{
  "d_shared_expert": 128,
  "moe_layers": [0, 1, 2, 3, 4, 5, 6, 7],
  "balance_loss": 0.0166,
  "router_bias": true,
  "init_std_router": 0.00735,
  "beta2": 0.95,
  "dataset": "wikipedia_en"
}
Below are experts of layer 5 (counted from 0) of a mixture-of-experts language model. Rows are named router (the router's row for the expert), up (a neuron's input weights, with its number), down (a neuron's output weights, with its number) and show model dimensions 0-127. Each number is 50 + 10 x the weight over its row's rms, rounded and kept within 0 to 99.
After each expert's rows: a language model's description of what the expert responds to. This comes from a sample of Wikipedia text that the model never trained on.

# expert 0
router:49 44 41 41 65 34 47 73 40 59 60 42 53 62 56 59 45 46 45 55 42 37 45 52 59 53 41 57 51 64 49 60 33 39 57 42 54 61 50 38 62 63 52 56 52 51 61 57 57 53 46 64 56 57 53 60 37 40 51 44 44 57 35 31 57 51 40 40 48 51 44 43 60 37 66 42 43 43 66 60 60 52 43 38 60 57 29 38 65 55 56 33 65 60 41 43 42 41 34 42 49 53 73 48 53 46 40 53 66 36 65 60 71 40 37 43 62 48 59 50 46 78 46 56 52 61 51 55
up5:44 60 51 54 54 34 68 57 55 57 47 54 59 53 47 59 45 43 54 31 52 34 52 42 50 47 33 49 41 76 58 57 61 49 51 52 49 45 63 44 41 29 55 49 57 42 58 67 37 50 43 28 48 49 72 49 52 58 34 53 63 54 36 73 50 46 50 41 58 59 44 47 55 29 50 50 43 47 50 52 41 48 49 51 49 67 34 53 47 71 43 55 54 39 47 36 37 33 46 35 49 45 59 38 48 50 51 46 14 43 45 62 39 58 42 32 59 63 43 47 59 50 64 47 44 50 49 59
down5:47 36 60 37 46 31 32 64 48 44 49 57 58 56 61 62 36 40 43 51 55 39 57 41 60 48 63 64 43 66 59 37 69 52 58 42 35 44 80 47 48 42 47 39 58 36 37 53 52 28 64 47 28 57 56 72 44 64 49 57 52 46 43 47 51 63 38 49 49 50 49 72 48 54 42 48 47 46 49 62 40 46 43 52 56 45 55 53 41 52 41 69 59 33 42 36 51 56 63 60 51 38 53 43 52 48 56 46 47 65 53 62 36 63 56 35 44 45 60 64 41 57 59 58 48 40 41 46
Description: Word pieces inside capitalized organization and field names, such as Conserv(ation), Cor-por-ation, econom, Techn, Fed(eration).

# expert 51
router:47 55 60 56 64 46 65 61 37 40 49 52 65 32 43 58 62 47 61 42 47 47 53 62 41 47 49 55 59 43 62 52 48 40 50 63 41 57 45 53 71 45 33 53 35 52 43 61 33 27 56 60 34 54 33 51 57 43 47 60 53 39 42 47 63 58 63 58 34 57 60 50 42 48 69 38 58 49 54 57 48 47 61 47 62 58 54 43 78 41 62 39 48 61 38 42 44 63 56 62 57 39 30 45 48 45 68 39 64 47 34 46 49 54 53 40 53 42 40 63 47 46 41 50 58 60 28 42
up4:70 38 49 48 51 51 54 42 69 52 41 46 54 51 56 49 55 38 60 53 70 57 44 43 59 46 48 49 58 66 38 56 63 44 51 45 31 53 37 44 59 47 58 57 52 37 26 69 54 69 36 37 57 61 44 65 28 47 38 45 62 57 61 65 39 70 53 46 44 56 47 49 63 68 51 48 49 54 33 51 52 33 63 50 53 58 52 57 68 57 51 40 53 36 59 54 47 62 51 44 54 48 62 39 42 43 37 34 50 46 47 42 59 42 61 56 53 54 68 26 49 43 66 43 48 33 56 41
down4:49 46 56 48 66 47 37 35 38 55 58 49 42 37 64 46 54 48 63 48 55 60 55 42 34 49 43 51 63 59 59 55 40 39 56 44 60 47 46 51 44 65 54 44 45 52 49 70 53 52 46 39 69 51 66 45 41 33 50 53 39 28 49 42 52 57 53 37 53 37 68 59 46 55 56 55 38 45 65 74 45 48 37 27 43 39 46 63 51 46 49 42 55 46 48 36 58 65 49 57 64 66 74 44 50 50 43 55 69 69 52 74 46 54 48 38 61 51 51 33 67 50 52 50 57 60 43 35
Description: Uppercase letters inside codes and abbreviations, like asteroid designations (2011 AP), NRHP, football positions FW/MF/DF, and initial capitals after line breaks.

# expert 4
router:60 46 69 41 49 56 71 51 51 43 59 46 59 49 54 53 26 51 63 21 48 41 37 49 46 46 57 31 60 53 53 66 53 49 37 52 47 46 61 38 32 31 58 52 46 55 55 47 52 47 63 68 41 69 40 44 61 36 37 66 57 70 55 52 66 32 49 55 42 63 59 51 45 44 51 38 50 47 55 37 45 52 52 61 52 30 53 56 57 40 59 47 53 57 49 57 54 62 58 57 42 32 36 44 47 62 60 45 56 59 42 49 42 64 48 63 57 37 41 58 55 34 54 53 58 57 68 41
up7:50 55 50 54 51 60 32 41 41 33 45 53 59 45 64 27 58 61 45 35 59 42 64 39 46 31 38 39 50 64 50 76 40 50 46 58 56 62 44 52 44 49 62 50 56 65 47 49 54 41 60 64 44 65 41 54 56 42 24 65 54 57 66 50 52 59 34 39 53 46 54 69 52 44 57 57 52 75 55 37 46 48 58 42 33 50 44 41 59 45 53 37 59 63 58 63 41 51 50 48 50 60 63 44 44 60 45 50 56 45 58 49 48 60 58 58 57 51 62 62 31 42 60 38 61 33 41 57
down7:50 47 50 59 46 53 25 68 47 51 45 51 60 48 63 39 45 37 44 32 59 46 61 41 62 47 72 48 76 49 53 52 49 42 42 63 45 39 57 44 58 48 33 28 62 45 63 47 43 47 38 37 44 38 53 46 62 45 38 58 42 41 52 60 63 33 58 57 52 58 60 64 38 55 54 62 50 43 60 58 40 55 47 46 53 53 52 49 42 34 63 48 37 66 36 46 58 70 43 47 58 47 62 42 55 65 53 45 68 57 44 57 38 47 54 44 55 59 26 50 38 29 40 42 45 47 39 57
Description: Final letters of three-letter country codes before athlete names (ROU, POL, CZE), plus pipe separators and closing brackets in sports result tables.

# expert 8
router:61 41 43 51 42 42 52 52 35 43 58 34 60 44 28 58 68 52 55 47 53 56 34 41 44 55 44 50 28 65 52 46 74 43 36 66 48 46 55 49 46 29 62 49 61 34 50 57 42 63 52 48 46 60 39 55 37 53 54 48 47 35 45 58 48 54 39 55 41 58 50 56 41 47 73 51 45 51 31 68 37 54 57 48 36 41 41 64 39 46 46 57 47 34 61 53 42 59 44 48 55 47 47 51 38 49 43 44 38 29 44 64 47 56 66 68 50 48 50 63 55 53 66 29 55 64 45 33
up5:63 34 59 48 51 59 45 38 43 45 53 40 58 47 42 47 50 54 55 43 52 72 63 36 51 45 65 60 47 39 38 64 53 56 35 66 68 46 39 44 43 60 51 49 39 34 39 59 51 38 51 51 27 44 37 41 30 55 34 54 54 44 38 75 46 48 49 49 52 56 53 63 38 58 53 50 54 58 47 59 46 48 50 63 50 32 57 44 45 58 28 36 67 45 37 61 47 66 41 46 43 51 49 48 55 51 49 47 55 55 51 55 46 78 30 31 51 47 49 60 46 43 57 41 71 62 45 42
down5:47 61 45 46 35 52 49 52 56 39 44 58 43 52 52 45 55 36 43 40 43 41 35 78 29 52 51 41 49 54 54 41 51 52 44 39 51 50 60 66 52 38 65 54 42 59 44 65 43 36 68 53 61 43 44 40 30 48 50 56 70 33 58 30 57 57 45 40 54 48 43 54 65 39 46 32 56 52 44 48 64 32 58 40 63 60 32 55 54 36 62 53 52 49 57 47 27 42 63 40 31 57 56 35 52 44 40 51 42 48 42 59 41 25 57 58 46 34 45 54 47 56 41 51 48 53 51 52
Description: Relative pronouns, complementizers and determiners opening a clause or noun phrase after verbs or prepositions, e.g. that, which, who, these.

# expert 60
router:57 38 43 34 61 54 62 47 28 47 52 65 54 67 68 66 49 53 49 31 65 36 29 58 42 48 55 59 64 37 54 50 48 53 58 61 37 46 63 52 33 47 51 64 43 37 37 63 49 58 45 37 62 67 53 35 61 40 46 36 43 58 57 66 49 69 58 49 57 58 39 63 49 63 58 42 28 44 37 53 43 53 28 57 33 55 52 55 43 46 51 29 48 52 50 63 44 60 50 41 51 57 52 49 46 56 36 55 59 54 54 56 58 53 42 46 63 55 53 61 44 39 47 37 67 56 46 45
up5:55 36 43 44 54 65 65 52 56 51 51 49 36 59 52 56 65 50 53 31 31 46 62 47 70 46 48 52 53 51 43 61 49 78 56 67 44 48 57 58 56 54 32 55 45 43 54 45 66 57 58 46 53 51 45 42 25 38 31 49 48 58 38 42 35 52 43 62 52 45 37 48 45 67 89 52 50 48 53 53 48 55 44 41 52 57 43 43 34 60 53 37 56 63 39 47 41 29 62 53 53 39 53 46 59 36 53 49 24 45 58 57 46 43 53 47 50 56 47 48 54 61 56 59 64 44 52 51
down5:62 46 53 38 54 41 27 59 60 49 45 48 50 57 51 47 53 49 44 58 54 46 52 47 44 49 43 30 42 34 48 54 46 45 44 44 60 25 23 33 57 46 64 57 54 65 59 54 43 42 36 43 66 56 32 56 68 65 67 35 40 54 53 59 42 33 40 51 51 48 59 54 57 51 47 60 48 34 44 36 38 48 62 39 42 52 46 37 46 50 52 55 38 79 52 46 22 39 40 36 48 47 60 49 58 51 51 46 47 39 36 50 48 47 64 37 52 51 48 70 45 45 46 42 60 58 57 42
Description: Prepositions in, of, from, during, between following a noun or verb in biographies, such as Mayor of, born in, During.

# expert 46
router:54 59 57 56 50 48 38 44 63 48 47 63 61 36 66 49 54 52 51 54 54 70 53 61 62 56 36 60 63 47 39 49 67 43 51 58 53 61 55 51 70 55 54 46 62 61 43 53 43 56 48 55 52 34 47 58 32 41 33 41 64 51 46 47 41 34 76 53 50 50 44 50 47 41 54 42 41 57 43 56 69 46 67 47 49 43 31 42 58 60 43 67 55 53 57 43 45 47 45 41 56 41 54 29 66 49 65 44 61 38 41 52 74 43 39 65 56 51 64 36 39 73 55 60 41 65 44 55
up1:63 39 48 44 51 24 56 53 41 37 45 56 40 39 38 60 46 37 62 52 66 52 66 55 56 42 61 66 52 44 44 58 53 49 52 68 52 66 49 64 55 60 56 55 58 45 51 49 48 44 57 34 53 33 48 48 44 42 63 59 48 67 33 53 44 32 39 40 49 45 45 48 57 50 54 54 49 54 47 40 53 63 42 72 35 30 53 42 44 57 58 53 51 51 74 60 35 52 70 36 46 62 61 51 46 50 50 53 45 42 56 60 65 64 63 38 42 50 48 47 22 35 43 47 35 38 55 42
down1:29 43 47 36 44 61 63 53 56 50 34 45 46 46 38 55 44 54 53 39 60 36 55 61 52 29 36 50 68 52 35 35 54 66 67 54 50 37 58 61 48 41 54 46 38 48 56 55 28 54 32 64 61 53 36 47 62 55 38 57 56 39 42 51 48 56 55 54 65 38 44 47 53 61 51 44 57 52 47 52 40 40 25 41 41 46 54 41 34 52 44 39 46 66 51 52 58 41 48 66 52 46 40 43 39 61 34 55 53 46 67 56 40 57 60 37 31 59 44 31 54 62 42 54 40 37 53 65
Description: Middle fragments within words, often after a first syllable, such as pr-ol-ific, sc-r-utinized, or-ig-ins, Fr-asc-a.

# expert 54
router:49 62 59 39 38 45 33 60 49 69 42 45 42 44 22 43 40 65 54 58 43 53 38 56 54 46 57 52 43 65 46 34 59 58 34 56 47 57 44 47 45 57 51 48 31 57 45 51 51 52 58 57 51 37 57 48 45 61 59 51 38 37 61 16 51 44 70 51 40 62 45 41 38 39 61 48 50 56 35 49 47 45 35 65 52 66 57 52 56 55 34 45 66 38 36 44 62 38 33 55 50 47 36 40 36 55 27 42 44 46 45 45 39 54 63 56 55 55 36 60 50 39 48 54 59 39 48 44
up0:58 47 43 46 57 60 79 56 46 55 44 60 48 41 51 60 58 46 44 53 46 60 50 46 52 44 55 37 60 53 46 33 34 30 44 48 56 63 42 62 56 44 46 60 58 25 46 56 61 52 70 35 48 37 43 51 53 25 43 67 56 51 39 40 70 34 33 48 36 48 51 41 45 46 48 54 35 60 56 44 53 56 54 68 42 35 48 65 55 61 42 45 66 36 37 52 50 58 40 44 41 62 37 60 44 47 56 47 42 57 46 42 66 43 40 52 58 50 51 36 37 72 59 40 44 38 45 59
down0:44 36 60 73 58 39 38 54 41 45 49 45 52 52 65 48 44 56 45 57 68 44 38 50 60 49 46 62 62 50 56 67 41 28 53 59 44 40 53 62 51 51 50 57 36 54 53 61 50 52 57 43 67 57 61 34 66 62 67 49 68 49 38 49 35 57 49 66 54 34 60 45 42 52 60 43 68 64 38 45 43 57 51 60 63 56 60 52 35 53 57 48 50 41 64 46 43 44 66 52 46 41 50 39 47 47 46 51 44 53 63 50 36 52 72 61 66 40 53 48 79 31 56 43 49 55 61 38
Description: Common nouns like name, type, species, family, site, and word endings such as -er in corn-er, pass-er-ine, controll-er.

# expert 7
router:70 59 38 47 49 57 47 55 62 59 60 74 58 51 62 36 74 45 49 39 60 50 39 43 34 48 42 39 41 64 57 46 56 57 39 42 50 52 58 48 50 32 46 50 61 64 55 45 56 37 52 40 52 61 49 41 48 57 50 57 40 55 68 52 51 67 32 45 50 37 52 53 58 52 64 51 37 67 49 41 44 52 57 68 31 46 66 56 37 57 50 74 39 27 50 52 54 53 56 49 46 51 56 26 42 63 46 49 52 36 51 61 41 55 60 59 43 60 55 54 37 45 59 52 53 33 42 66
up0:52 50 61 45 48 70 46 55 46 35 39 60 56 59 67 51 54 64 44 53 57 60 39 40 40 43 33 50 49 42 52 38 51 48 32 48 45 58 48 56 44 31 52 44 51 63 30 49 49 42 41 51 43 69 61 43 65 54 57 41 62 61 45 40 48 54 52 32 47 35 49 61 47 45 41 62 45 30 49 42 34 56 47 56 32 39 47 57 48 49 56 43 61 37 64 48 42 49 36 37 50 61 42 45 48 53 57 48 73 57 71 42 64 55 68 37 50 57 73 56 51 61 36 43 63 51 28 56
down0:36 56 39 44 60 37 57 55 50 47 39 60 22 57 57 45 51 50 58 29 50 57 44 67 52 45 51 47 47 47 60 55 62 51 55 48 53 15 61 48 52 46 46 34 45 46 55 53 51 45 50 44 53 59 70 44 52 48 41 48 62 56 64 51 46 50 62 44 38 50 40 41 35 47 43 55 51 74 44 56 37 51 56 44 66 50 42 56 47 45 58 46 42 50 52 49 78 57 68 57 39 37 35 64 61 60 51 43 56 60 54 68 34 44 34 51 39 57 32 41 50 39 34 44 49 43 66 63
Description: Past-tense verb endings and discourse words in biographies and plot summaries, such as died, said, married, However, Moreover, wond-ering.